Experts of a small language model.
Size: 9 layers, vocabulary 8192, 59.6M parameters.
Experts: 256 experts in each of 9 layers, 64 SwiGLU neurons an expert, 4 picks a token, a sigmoid router.
Training: a variant of SOAP for the experts, 295M tokens, 9006 steps.
Below are experts of layer 2 (counted from 0) of a mixture-of-experts language model. Rows are named router (the router's row for the expert), gate (a neuron's input weights, with its number), up (a neuron's input weights, with its number), down (a neuron's output weights, with its number) and show model dimensions 0-127. Each number is 500 + 40 x the weight over its row's rms, rounded and kept within 0 to 999. Numbers have three digits each.
After each expert's rows: a language model's description of what the expert responds to. This comes from a sample of Wikipedia text that the model never trained on.

# expert 22
router:497465465502478484528578478444460578461492488404430520497483543505463481565469503535505458516455503513535521581484525500516606518430462447467435556414509454500545544421522516491540473536452458475441530487551546550475483486493551498453457552479435528473444511522514469484477564456503470426490501483530458458521428523459506521535518500535519416528484474478516453515453452492502534522568
gate7:488532539415516503535502496493501471404504489465458517427521589505384486503477548511510569534529540521494481482514468496540506425507546473464497520498440496536512533467499459454523525443525548506552564585551481502452495597505517454481469512547454475513508475479534441473491442556464526488511520501530543478508532528548464390568568453486513488462503475438495479520476516522601522530551
up7:545471515489461551509499506509450489566513493533518504490438530472585401507505490517511451482538461439487408513499453652460525536586444508517524484487496511456535536589519488454503497525489528477533472519450547511563490442516489552521524504494536491450520526525542530518519453505472562500517543572481522503436461469504543489532509530487549589504464479515455476498495484476490501394408
down7:571513517525433573547467520504510582557566500550508479481525505502501428528537540484461507450477477580418570545420534451494532487464502520473527527540536510511474506437518563419454533457492465538540520501462512509507496563570514507440534534578505541416538511471555479498512581441544495503522548518530467406523477513516470556447435492484498481516537461522500513487448483480435518500494
Description: Percent signs, degree adjectives

# expert 43
router:601487463477449538450496502508533508505477545445495522501462527482524479564510400512623483438502458522545505576513533474471580503493566540474503495488535548501495520519563492540530466574469525507468520446524505559550494470567497576481462464464540557569432508506531494503473483522444438478596478458516543516438490512513471485489519487474527487520413438479499485533507495434522547506443
gate0:554475387533538494546553495469470527533546493486484451540400461584517517521505505593550570479499458485534530525488485528514459518486499562489505423497513530543485435566554503487535445514415498530485533512479534541547509492552457484505514474552555537474426482597521542455469526542471554511565448430543504547527496469552550491497545533517528487538525490509449553522535540483468534491471
up0:519534553529488489513496530425471480611563497540486503573479472478559529488507571567452463489506474449504521466457528518511370460475461505449482494529473551531479499489479501467489544485512493450548555502562480484431491515443466542489576552544479483457492494597501476505536481520487480462440467517526470465533455553520496471501583487493520514523450388486517470480471480587433480492551
down0:497435546531528438534465457431558487488510568471430492473455549496482551506554535472503547473507506539537464509473492538501493442481480544544544551569467482488525526512496437516476464525485528483488519494524476532500508574448578488480500454534485428583491506503528502512502519472454550472420456489543456489470453451585466580505525478462493390479560573491433547443505553506472458427480
Description: Vowel pieces after B/H

# expert 48
router:469563408458515516527528458445504546348445629475455555497591544487502472480501511449513448514504485520508543532469535477540492497494522562457450536456537525448494553461532477532548502562440445516510551512488499501469508514502464513483526468510497477558479468529534521416478452529493487432511446478428524512531441468498481474480485487590527493517475438550508442524488478470492480476513
gate0:501456527476445501485521526552483495480495450473441535439503500463499435513459464522527456494543489440513510504550522518546464623518526403561450522431500512522503555481523506476619490487547431447449475540451511486491447524457525436529484543444476458471515573546544486494540541512522443586476560489534548548454489465479522524544525470520531419502497572500459462489472457524517485533510
up0:459456512490496516451555495414509508451507487458484481524480426500472467470570441535491522465465519470502492544562449532528404575501478528554483514521444542468552516426586470505492414454534419478357492511489474512500494516499508553489508539533462470495521582522447486488518529454477418557453492505495512485535482499509526525538529540549525513532503461519546487524500523572483493495401
down0:436511489527521514482513514423592526510459508501482547473456421529534514547520513545518494526493495502473467546561495541485477462470408565571563522519432446486505492478582453526484566443501442460446529490455500458541512461482480489506503535493483494481506528533475540546475551549493450447500519524467423482496485459537488485511435530588494539556595452502574535441522550538409528478504
Description: Location prepositions

# expert 14
router:519493404497507547512509528470492516431521531463507522449487513557537483512523445436539513525516456603495539550480475504590473512461491527477471488439511474529490469431566556441532494498485498512509533525618514469417510489538536512490471540439493551504446542522554486458474567465525377509491519538442536507428543528501459491491468399480520500520499494498525470522530468466478487428549
gate2:486450414536475520516507460468458524516479564523511514499383473490554502450589482493523423491503516468469476418480528464543489499520469530503460471489529524480473434549502525464538554510465498483554475526487479454501455501555487498514467511476444476477554476566517461477555448511500487536400534521503464520508585554446459484507563490385518537403440505502471491600508461542490496485489
up2:592461537494504550499534502475524413506500487481448522497514427547475535514453550478540519472428469469468503533481444551486482524472465432490603455484442487524518478548498553532505530463551514485505485509452552476551531499541504499509479514522456400588523523446476455449471539465538442431585523502523539517468440503543511482444531539525504532524488504479531486584469483439509385517480
down2:516510538491491516454474534509479518522455500555454458518530518511461458523492466519493466465336500469488503445478537484445566452499546488412517543436494559497513486482464521518523456546509470633458483442488509596471517534517534506521432519528457448547609437465452511484540454535500522539537491440506507496491475464506479490508476542502573466564471504518537480503530484505512458552546
Description: P-sound word pieces

# expert 35
router:480505411463496485489497494489518562478486506487526473489522535604520483601448457443507449473468470532553492514457493411511582436459538513419470441507555455509463449444544575520442505510446523466510504517489470562520461452522517524459548562497490445525456532496515489489514475483467479394519465536502578422544446514528513436473522544475477496456419483463482464472482484475498492464490
gate0:510509499446534521467478534512476493509535483552429485468485537573573508542521557450430490524496550578500483547483503476525558505413447503434488501491487412471491511530516489472499543499437516454455434500445500512585545489455419458470537512527438466493530512517470510516558517473419522495525426487490547407499468461447533486516634487506528509447538477489521540515449514513477439499469
up0:462520421496411459517467460455478436544504600414481523555541523427505505540500513517516523543456584542505548453520454507506542449393520542437483456490473453539487519445446450490531558492484550516515507431469503471502498511534511505463470531518474454443467541491512500511510515438467570501392491549463573478501492465508484510537506530571437481518466460538505547495549486473504499443506
down0:527453434538535529574470447452469473467508541534519511516520532543363556519530408528477517520488506460421493599415565466519579506546561537493481575549523517471470541513465514501522452497473472524479461504450550558459502567514519504506484516542512446520562497483512532419548516505528569537462542476519484522508532489483466483511523499478529492565582506486506511501462452506469538533447
Description: Mid-word suffix pieces

# expert 2
router:550459509506417474541508518497470515481488471490457514426502587524523480549532503486553486525403464490534511590415504489540594577471493503474462412444507510466488492472535563460450463497466507543412515510515480596557485469514477527484518536495483444436472509500533464502465493482469442499462464584467512545510452452491535495571499485522524521536495512484511482508451530493561579421483
gate0:463526508490479435483466461509468518528460517471456527550535533496492467425530387473461529508470556555502514466490466555474510482527548530488531460482481453463494484421540460483577493534442423554545527459525508530555476491456486472456555498576505516454508517486462559568524433462440448575419515539485546513431470477546547510502461485521514477518494517533459472504552568429573535529548
up0:518523453538532538441582502471528478482496519519530458479529446532473471477497516526520432473510481481518459495476470493502479486495509481556468559472477510556491496538498533490417501449476521420441519562484569449437593507496568481480484453494462540447493393504538495423471571514502514400510451547503513510603529534450455538420534462510434539478492498514536553512456490546444476472467
down0:474525493525516504488481395511515486375505484476501492546459439512477487540460533446499479414508510508549555436556458522536545462491541473490430472450522483429519551494509486540516537488508433525460515488546486422449474515533512437540456514500463487478573520506584499494517475491530538477626543575486423537448478508544533536490519570518504496524512461524441517519476449483431475524504
Description: Agent-noun word stems

# expert 17
router:594399528508485443508527506504488582527446487498515554490513503547492509524527490456527473521416493433483546551455482456539602532424436464500461483458561498517474511468577515449483602496451519492506509477528583530487450478512498505453432511509482467503469464497544409461488516563405437508515522524458531503522515489477486481535543519574484505447419508513540490468490535485487520499505
gate4:516488547489464550413534513450500532481534423553430494488509552600470527479505516496451480476476478569468473557592563448509527503417524528503516468424567483465534519523571467495533532488477532503489455478512509509530534531511538515530468507503531474468544564508508527466501403505510496443546483479464422469438514581516479445488473537439486523535524481476544496496517577532489521607454
up4:509482507523463423493518436462529464500469507521518503484519540412512506467492456454525503447509511500518472521531463482530579529477558515492457629497489529543440462476475528483490477525474463475456461465501484521504485458473501411556496473474464511450610530536546486425473582487520536499508501467479566457543533521505537523516454536563476446483503511429556458403465605511544468463453
down4:504571584477469442486545483565519476504562547461498479508542526535569530600557509412486457462543493545522472444488552514534507458549531543494464509490480510529574511476505455538484478507490497442493551440517434497456475513467561527468503528531460465477531466531489491520446458540492472470490492504509587513568534416500484544482453457417456536572572465520573483500522422501460463504493
Description: Common abstract nouns/verbs

# expert 37
router:501551470494484546490471465533442528480473493456481508481561561525569528476528487494530489435455505483479544505464461488492522488490533513501478507423490396455443527483491467485401543563476476517510442455504511528592498425537572566456491488506427449471490470520532453451501569499521439542469514479485463464503486466524451501581571520489572511481448559433585492500493496474595522501486
gate7:472529488460506470622542454486509549468457484469547486490427491597525431452517520503507532517507485511515548564545487486580544555503446500514578511521528497489540493529468475458538509472521469460541462596447550508463498432443530508548456534465502544478496516465474493497445540410494505531487408470536533468529507501551540511589443508488577464505546497465521524518527542443460447478492
up7:477499530470503580478439530499507483491509534516530550476527505376470505535506514508471481504465516471531535446468573465454462484438480530491412445474455480485523501442487496490508508493468435466422475562539460513517540517514425519537500530493495486564471537445545535495603454554487472469507592540518463488413492512494499555453488446492412533511461528589516577480521480482500574469505
down7:550474456535467487444518492510554547554495475489486518584473438574506426498485480533447523409557539618563526490468452476492462500508534416470445496507432425440507439509554491476485502528534469464564466609447498533516440458475595491472516495467533476524564507505452483464415515506504488485545517546495515541484541474511479490471517524507549500503503531504504494535545488504522523483574
Description: Plural and suffix endings

# expert 11
router:542473506492497496520488491428551467454446485410502494439505564524517519527541485470548526515520435467551577502471521480594584475480466463460463480443578589476476494505530509486479511469508450522407515437567540514521482497521515501479467476476476483489473436509523411495557484583473468562461501471462490537463435461479442428509556454479497518507493522505583509592517551501502513515499
gate0:543519547552459509518510496521467473538436463377575515458592479460496517546513490452472502494434488492511539516489470518568540573541543522519456462580554509557495458455509496552483518554557441537467449512474544504507487510484570447411614494496496464509450533508503420482502449570459450549440503530538532551503493468529492517486509534543476535502582520473477512514523482493521511517481
up0:539495491480502563540500486490489463568523533550430551450534512498474464524478438499487581441420524458535531551532518530550486486533533454417448500541463574533472501536559506581465501533497410427540552494455502490515455458562446397463540513516491436510488503467574530527505524558514487489523480514487593545527523494460451457516526514484523588479523474530479512473476538469518458547513
down0:387509558470503508507511519512502478462483455505481594534498448460484526503479519536500452550574496414470422536509534513470500529521490493483447511433506476510526583527452523453524460526446559585472495471489499471475539522524532503524483522479522456516452422466416552495541520453533529443563476424529552530512473467513535500453518584548429548456475497546470574470548535508514555506473
Description: Head/view word pieces

# expert 18
router:557451475494434480493552508449489553432472471425510441498501554522502525516502434483505486510496496446555488534435535433565628487472494487494461504456557506479438502453521567449480497575433480475447448490588539524413496512519480532464435504537502440474453455526504441464515496510509440479556475440478541539548501492486496465489537459492473505583480536534517460489489540524535509503571
gate3:567488436533474465491463494503531492474516507524508538554498510508541511497506486542500477450492449488476487425539518538498530500552426424496532530481495457506509523525533533492524571543488558527470450527567506485388566473504608512474515474474516489443564506577440465471517417607514541475521495443468500481437553494474535557510536457508503428412466562478473476490441556473472481527518
up3:500545512512506465501485451485531507481507510482558567516540513516538496484491456506483485493534476517485469482580554513489517518537465427555543477556479464473564482502462543509492521524500564603430535509538504444455470465553506554466549425428511518397533493550464453467470452598450510501465548472533400528524557470474527483495547487496457470429440565497450483435437510494495509540553
down3:526503508537538514472508564528501496539401474559505489479478528459457440479504548408466508542385494420554455472480495465505525539449489475445469450495442544518461434441507497489526498442472435504435444518539521482533445468486514465532467465574479513497466484405483476542517562539442412433478522503497514553531569493490475477576527506507492440478464513433515475501490502532476471496461
Description: Common descriptive adjectives

# expert 39
router:565435511494485466510553490506519510493453482480421468467516490548509469542472526423534471428548504564472465593441540444542501449520525473457489496499536540471546538469526465567498576626507430473489545512526539525553498522490554542463531516473455552507460472616483517462499492466528471481526474500495540537505501495473572487554559478543575479463455481509490451487454529451547543527527
gate0:579511470455551469525512420483591527476557520532560526497512488500531510507507516503519548535526466549479427547482540507561528534488471437574531475501541529526573558518567545536538510531525468479522472531524505551527526465519498599527559445499531539450494559452526578502519436488535503540490440534471508515510486441437607539479501515428554548448486480440499475486540495512481554491446
up0:549538446534545436505496479468546509490485548500463479492498446505490601566517629440491513564450503454476499518466550442454528540565449476494528501520541497497515441534544466509520532556547460516490489526481495499468476560493505466469515460488506535470511546520566525479489571453520437511512483502407482426475457477464611466456428546459546524483497545412451503452511497524480528526488
down0:535555547532506484495564585529443443579455473496512451412456489455527486548505415487466502456614512476517522482573415515537519480498449482488449449464480528565478489505500504478494467500435494508563471431513568479531510503575482541502429465452509470488383451505505486498505560516487452492497498500491527549549557452517590476519462528482491501513462493508525461501490496558481499448514
Description: Mid-word ut syllables

# expert 62
router:474529491445424514489514382509490546451540539469480519476509551547556476566543446504509494522433451473488524538473491465529521472469484470458459472499552514423532563444548573488431514482485499482486505467549493562481478476471461551467438497418476543467464475545585438490545494548532378452508445519460501505480426454499463514561529472518478468484460512533528502531515514431529512469492
gate0:511474579477492489412526503504456522509467499512466538491477550488471437517523471565524522461512459567518584481542508508564470515529470503474511527547508477526460476488585443436531557502560418518531546453525552448517529573478530543498539477503481476490496532497555540491438510590538468527519386500546508504572560542480478529523548426558500425548584492479530511543512474478463483501503
up0:451512457498535474494551504498527435498494453523469518564522490477435452469433448554529484491497450507477473515494466474467488485462424480511432457535527498457453537542572417535423452466573519491511527501453504488518495536543505525490512421472577419434425490455530459467548579498507532484465596477517542536580468495519464505453490455516537487575538492523448426520538478535499511488541
down0:486461484486438531463512540501499441541438503484415498502545536518486514500520446508483549503455464460466512528501495441501461522540483545506529509492546498525481574479489535593485562454457444524452435491470547493521507417526567461525532548538513468472571528492636457508468466494541602505522438435534512508481498455512531492478486446474475424427518528475516426515484480519563534498571
Description: Infobox field labels

# expert 55
router:520471487479452471499422444428534515507494536516557497524486457528533489484447504482574509452466443494511551535494486469555551471475403506432491524536443533425534523514500480505463507461484504474517464506483518523524474518586528495504454495454483521485385461496502432371495497451542478482556454507483500477491408483495518424469530497579458512494489468481606473532494478426532544500533
gate0:465429556500477480530530543548515478435577506450483519504489558477473498518504519558504514445542466438516472496464540568553533523497479520549441451473444590498521460537554471579568507502474519465474544517458466524493504491500471517452486609481545515492487502428528485455472513586519468477483474487556527465486480485514516532430526529454549534507535568527474550371464458478516534516576
up0:498559493528445499452409483499494510499524477460484451463462510491514497465505462444452473581401513457513517468519462493539523479525533463477481550538554473495503563513506569489551443499475500478531511408498507487495487541505571530454458490488461429535524444626479448549424503450484460492501546441514434565514481447503568501515471431467521496547494549568511470447553563487505490530537
down0:510419559455544524523563517481442520490461489472392469469499526555492502511511481547513558446510555500469560530514463555491476498524528589493433600520477481577426509517495494507400463466473500544564640542517495511469514562510525503499539562548538521500539520528502491457502485473511481518479483488525559522465510523545492471504497505505442432440498506440538476477527510586527494466511
Description: Year-initial 2, acronym letters

# expert 6
router:515521448536494539481505515471510514493509600536450455516453518508542473546534469478591499487491506498569571545458546477515522516517576463474507524476462484391487533474513543470511513547487475526442522499483568526433458534535522575464443450436416477540453460524527475452577474511552494469518446481477472491433436478437464499504543503498549483487520481515568569545463575491534546511440
gate5:581526452464515513501447470481488488435536528511476498522536466452517528556561502497538534517526482467508527572472462421514456564538492470488523532564519570558552468529511506518536440550508473538510451483435423501508408498549539583485471478457489473566480532528393499506561452550547536549484509546470451530527448547522439496487550514511506561526509438454475496547484565540496536514446
up5:531431484499559507475565540420499466470451480514508486534501530474526472539593449516494479535451488499471442498521489548470555474481499543438547486478561484485550596474567486526488497496519548472491499445508596524540461465563487505498528490534500527542481509479459450445440513527530476563501454396503556555415513570483491503517509584491510428493502578542470483577454476535532486526488
down5:560514470476493501500443501491548510557492561478548472551463509456512497542521482491498557458565474438573501535481538525523479446506548490477502447560493528542533489518506467455543488488502490501554491479525431480547492551459564528491559477494563543491396540548538536522595518538488564463479517442476474425507427495496508500508423431447523534437581506432549477497466529437439517450463
Description: Capitalized short words

# expert 57
router:511432468489483478588516481520507515452470513525523444478534511475532487528522476479652464466462414544564456539405548493457511469494476523525510534446495551516455525507523475477477534582475528482433512512500476501521501455556507508466492530529488547498464532524538460515496489553414450499561553528451490492494463471434482440492516527478543402576539513472516451553521492427516532434513
gate0:511519480557472495486422464536597559529472455489488552455482512544527525530483464519550542524488475519525560467475486576490454457529535465494477457475498549500495476510488581539473529481404476488556510497516525561470526470571509520534535501491470458596528533458491469478415524513540534503572542516427444497437512446501540441489486449487571498500450517574441542509469418531460473482435
up0:412541542474506526516430569480498475547523531436512435564554452485525551517516500491459531510468431468534517465522490420467528529487463494500499455527508437419485478527438455416476512503466576530556548462566539465532575515488593542539547458539509562529492521533474449516493464437535482452490516520459470483474525527532508501446522514507535426538454498504469596452510477504520503435510
down0:526475509501483446515495447518486535438569454527488501490503507468500476483519511543550553465532470528418484524470523550510466529469519531511512556551467534507425529516485583486504582475455471532486520543454511598500457518447530522525601505566575497461475523577488528447565440406477520474468433539456450535531494451467485535426499429519512520496502501462439458515457468527567506463455
Description: Pieces after initial M

# expert 34
router:510416493500487468536524402496467536504538570445519539488480500516543468510492486438556419465505464567506538529507543487531535524474423509497432500505454487487520462506531604520465474484480513435432497531573500526575465484508579547482510556428478531539493466511551450447447489495463473549467480538512497520472385503468549465600504445458537456519505518503525454508539491487537542483495
gate2:467463426578506560477471506519527532447511424478466537487526528505453506476516497467504453522520550553522444584542486475534463625503472528529518502474544515430526505489475545489476484515525480490439501490477433490505450460439536450508507409498477555544476454493552476469462502546448443521513484485504508495532551494462519513517472428605562510495481500577491446415554454456577509469526
up2:537495581502513490446435540472496509569501425471411549477545437451502513491522506483440452479530496533483501562511502564540462451607528403522505487566474528540495499553495476522559462494534499539507596543530558515528457556499541451539457490532453478506571460488501538515456504530516504489511460451463537525462531498520456524578463513473490520481467480453496469473436551465567554464443
down2:495504541483497479407442505495487586549479510513519450468541441454530473571456541542498532478576484535519474490491499564453456490559464510475462510510498474471490403481483481559533457534502562485516462495438565554485472567400435514607495490472520483557504497462514544439536482465488528427503456540473542501491534501492463535520505566503500499508486537445509527583560558484463482468570
Description: Letters B and P

# expert 25
router:505492494498404518484562464452456529511541563512543444388462486572586525573459493415576480441497456527459463537463521471519491528490467467501441532486467476510477471475513511501509432484479504520460458519520515592519411467526532536492511513495482500517457509568564411496500487514447501487457506480490532485515450484516510553551587491582491473450472543547459451497538509438532468481484
gate5:470475490517502529526479533441480540563530485433490490480505508492502509446533416440463460457535507525446442469532474445436517504510530534512554521487487480431531493538571445550423507515481463498565487455491457474507487500476531514466531491448503557405487487509424461505433574438430512421526503464541568452498482546544471478487562491451568474530495533482504496524448577433497472415472
up5:478535490537494524535512452521448507493472498417549497464472609472433511525501423477451442502556497486455470472516484555514474558524489535478512526515494432531518580484458464485399580417538423500509511471485497472522483489535510504491483515476466511404500486488505477590515518591548542491505512530465521483587485517540504422513544493527539511475455514447455480510474464430538541458574
down5:518482511505565469493479531492541467543404479574509471530477597532469469496491515409506491522518488495494532446442513486516487546487474481536467522450498483449528522510477554449459504539468558446446533507487492458559497514557555492446541494429470456479493501462523516581509488458548486424436498607458451597517503491471498510570517515589436504468491491534464520557511409537484504530534
Description: K and consonant onsets

# expert 50
router:487456496483478457438475493473394520447465488514472544458526549581535516533505503522511511499460513492542512508419456450512532507502479562407491473522481484489434473446536531480531532441474563443514496491546476477517466511476543496467514476501508551429507538472541472461530552459465514484485549478489497443452477455496580509608536501508588511472470392406543535503488467430532526444475
gate2:522494521561518525574416546573540485553488522576490524497535481485554508502537540491552459586515439541507593484410493430474554476450434453433520399453470480486540510491413508515476458470464468511498509515453485491475453510517493541478461472519486520482498424507530531447470448493489486557485530465476503508462517445470459540492496436474465474473455466451482515466431525536437488439541
up2:482456539459511531423544510524458580467464429481487472571571433460525493476509503522496567569472408437527545494488580471505499508522428518462497531519570507483448530524512555566511546560492452501471420499509485509546529499419532494503527448414566571495500411464481541458492466511468477536493529480493479472475466559548525445495532552566525511474480424510494502534479519474506505493489
down2:451456465484497505521497515492472549541540506450493502535534485415453525429489486558463472461461561486528457477441483474519479561415552485587471452496557506508480534522432496526492533489534421538535494512508487492554539551526545493547550527590588510456458532480524570517479452534448538458510499515536461456479555508415499455459540479501471539546473489552480412567524429508508484480451
Description: Er and ell endings

# expert 20
router:482517518457517505512492382513493581507475501463555523416560474555546498447550537472513475471479502472556491473492481412540509467369520458464475484487440482426442441513559520536526511505463554485487476538500506530451451451505573551452524502477494541482483464463505508457524533495537480519506500466437469470471459497466491532546524504518567538467482456548546381520466544437469502526523
gate7:525532543532428557515449509467519571435511548461557480492516572499518475515551504513473481493414527523449515488488422544467444540471475485474507522432559518483526461542517551486496476490486546504475532513500575468463466455467473503460489528548503452507519409401557542488584579494443568475470504509558556474612481500571520506487533493450481498488497495511478554462494498528526415483488
up7:415505477527465543494542533495476504567540541526511496495530473486542491532551450499500511501448494545493525461476463518562488493504449511422483509428539475504541503560535493519481512508493496462420531495458455503433443500519466533549544563532479460485510414465530501517554618499602551481451533531479556486452492502552478574552513572448466476532560533583502553475437493546506451548487
down7:473441487435533467462542532469408459492502467482521471532492483467448513516419546549528514554441496514509441551490492509487504518458504515504531488546508504557514626427499470500482522488561561543525523513446466566514455485491516458440457582555538521561483481560475492529521430627483526502545412518516487555444472540533497464485472443494490473526499437439479498491488487512482546519534
Description: Plural and -ing endings

# expert 1
router:522475445541434516490575465470507528489523520474547459485508558476531499510534461512522458502515461481466556533461484479499519504432539454549436502494470519463545529445526538452467501558416516472507498577600519593436525460483533536497449456407524509507461544589516450465541566531492453483481527498463575565539502488389537536520523477519503485517554480524525476554521485481544554531476
gate2:551488438557505449525481479546471523478487568534512473553524466575440463532418486451468529406508530494497497421552484477494550455470507416496477478508480492459481422529419475586480513483506491505423527467540472539443504494499548495538471453496536459443525520545565493502530557464495469521484520517425484531548505419511493444442482497493534467479531537576496576489467502530598508502496
up2:463486466568597474489537475523429509518495410490482467495444517562509514587553509454496538494424512513482449462472475423581510501509504443494520497509507517433447540457436503518581477493452499455504537545503507444428518485469475489516497519477501496559528450516498572501560540499502564438552507427479456502514568462459553528487436499462500477547521504562540452492471530460540535571451
down2:484472509468488451526427549510416585456524464499450455469517474484456501494458471514510525524531543509549468483503527489517459524513483540508513549595551521548534506541517458484451440468506508591524524411496470529541466472444416439466571419481513474500530471504499492536509506532576547472516468526463496510511518583515469415489472559536506480469500503532493489515585465528507430492381
Description: LaTeX math delimiters

# expert 44
router:538518508468476496489476394505487498459514481500472451490476518562538524462463404483512521451507407511568546513489464468564593474455446476533484493472463453425515515487514569467463479476427507452525512550483474508548482512549534490502430503475495552492424536608503406500540479511479474481525529533528496539419449480517524503523547449524491465524518493542607492500519466467531543554536
gate1:519462516506626496480504501519586550492508399489558501553519468533484557476549525539549543462514546453448486552509591432520575485483497485496499452458516499461500459439520460532597487475472479487531487485509540477483495447528484481529496488471587518572533483497486473510527525510457537507563530530440543590537520539529521528449480527434521475545513478526467433479468443540473427536513
up1:541459537501631473435462536512556547507531446470520459537539501517503593535506528514534547471509472395517522512506538410480577489540535455484490511445512500426530467472461542524551461458517526477481512519465570462490471464524473462552509521543571509532507516457458501524528434498504556525547545551478536573509564517473474526499486518481537505511501486518423428527438444565486456525526
down1:502545548488508540442548541445532483540478491438542483477487454514493463548534524391511494447457479537492562450529470514570515418555444471497473516469511550467474453539486475575534458487427445479528509545515521485460473491577463453535461519435440501525565510485450556510456512496484551492502558482510434505502510475492478524547483596524530576502529548457505535490528494486465391538552
Description: Digits in tables

# expert 26
router:476513490492486549535490472491539499465484512495479494454519490530559473546477498481527464518476423600440478540457568429437555507465479529462542412495516442463483430470569492507498549476454440527491450541519494540520493572501492562479518545412477447491460497490520442496533474483459466447482424449536503512393504491482548461551593502485513467522434435465538470499464457455488522454520
gate5:454458527482503500554531519478497459495582504448436546505483452521466543464485596498460483481449445447509464529461427506533469536484482491476547449458563529497493503519440597556418473490465469518494481517531499445468563497466491577561437524535494498465496500455512423533483426461534484481471542463448453519485535503554494556508619498449523463513514430472495507429477470524516524450475
up5:530568445476524466513465476496446528558512459555497489488442515491556553496514515503500590524549521504507492494536517578451533559466494569517550552475482475525461486454559440494466530475541470561427509524451479479500464427447453497504492428474570503559477438560507507466474557535540513490561498520555529440480445489386466507526457511571520448497553497510535437549498429530503507523465
down5:414502454528463476488461481551552494485536559472476447539503490558611565464470512541534490518508475506430469464498478492549467467473551493519482517467444425498525540457483521523551456513575415457534519491517483505458513424530567488573522516548515515456536495479481476520520485440503490469587516424552504568525485457507480438533573434503497471477494525479517518504443477535453543392520
Description: Foreign-name middle syllables

# expert 38
router:501525442495419504472473495406510525416489546450513493432509506497529509510454499500543483489542476431556469567447481473504533546439477480457443480513508498506519548482549481466409492555514475519489448473527476492469482545481493551464509497460475532426450469553542437505510553509458436545419443534540526420559445465501481409493519491470561492528435494524522456527564513432548506530543
gate0:521494476437459499445503536520568440503500487501537502475499522460554511576547509508573492549512528461464525414469532522526443490510547473469495448543490549506490474423456446550595496440465466536528519485549443500503483497436523443444581433439521533563520550468486453498553552572493472519471492512550431491531527539430496492397499491473512509549462483502478451505476515508547583492483
up0:512578507544544528495473446473577567530502526475482481540536488509479462494456515506403526462517474539497552532547494487524459506502453475533535575455484460518415506603532544477482516515470557459531476531567530513503493545532511497555499524487544454438500477473536509477474529457512504451540480565490515568522495418507545541577446493571444551450570572548525521550479495532490415452499
down0:460561504498474542495533506448498476495526531571512485527538471521557482453499467415563492430461445438508500446429531488534527509455460498492506456569442530489573476559518527537507517498526561465474430493529518529400515534490489544493473509504486551518516472453542515492457527529594477523446419488471476627517546461454451565511547494498573485543509542509491493532486493491464415523479
Description: Word starts after punctuation

# expert 15
router:571496481510517523484532457472482560501460563454491540524513547517484489561561473481488497515437473492489553493495488449527619456497523505483501462448552496466469465445551481504518543510449467492468502455567465530546457446544517532457482480493505447525510419470545451472553509473457506443494540496392457491470480476458493429639522486541472533469552451514550517530506478504508590483431
gate1:464508554547540463467474505446547501458540478446496509462448479473553484484484453510553532501495486485591489481514553522560491483529567517411535439491557510558483514462460509496470481440453511456529495490497540489440466579436558509512466464528496444539569453525526479496460538568497495460465502483521507472531412519405417511498563468471467489540470467462491544524488562441426568469558
up1:464552504414418551507525523517575472484492504538454479565511591480557435492545529521480527524521514515520508494449490620464502466459481490522460528532491509449515528489447420507483520491477502436495594507454466467443500461482438486515477500459458570491485470466553498496414505523486506439566511479510478470552524497565552418479431510508515468512479465575501470444438488480472431535504
down1:611533466473463500529546561561504572472596504499527491505528503501467535560471475568463516493536498535474478528537442549440515489516414446526511516521536516479536480490483436526520510505409540490456556507451551478396512510483406497481490429474505496559483478531526457490513504515484538541449505513465492493525530559493476530545484551477479451506509486505459511449455573519500496509357
Description: Name and noun endings

# expert 9
router:503506452440450548466479432472480518417532568530500536514511536577608559512486452487494490513489482480537506546524487460546501461501537493489512466508502495513502493460515513524519498501381454461424474532483482505530455438548552547488535494517481513457389542609519453444558496511467498532551504569460443525481490450507460497508533432552544523520506487533568502476519491479538573431514
gate0:534489447465564511532460538494456463487487472526559563561512507505461531493527523427506528462517528475412503488461533548550444419495464469461541475511533544473519484508427578517486474527467487487526549487569548469550469478544548487504579548552448533549480501492480494442556502502433506479482450488536522510471509582494547556389504437547511477509425483489423528537525590488522532521502
up0:503548414460563548525468502521481473504526439529493556492484501568447505543514540490585532526528514560486459478495471516513488437512497482532564463531537480496608508540491537512422467468518486451520475486517526487513507492524603489464557558481408502483553427477525450532504474524412508593490482481547523518472523541483501536447547497549451491454410497468433480522486519498540542423478
down0:532505499549489513492594512548545512546423552455479438438490494492502450511534484478454527473471494540495520452526466526506496460586521500489480552505507488503528481496493494497443537434475567464484473596490382526516509482565501452582491455484509553481519548465522517618546540503451454536500559586516490472584413507494505479525483455501531560455568537484516510500504454516518544485516
Description: Year-initial digits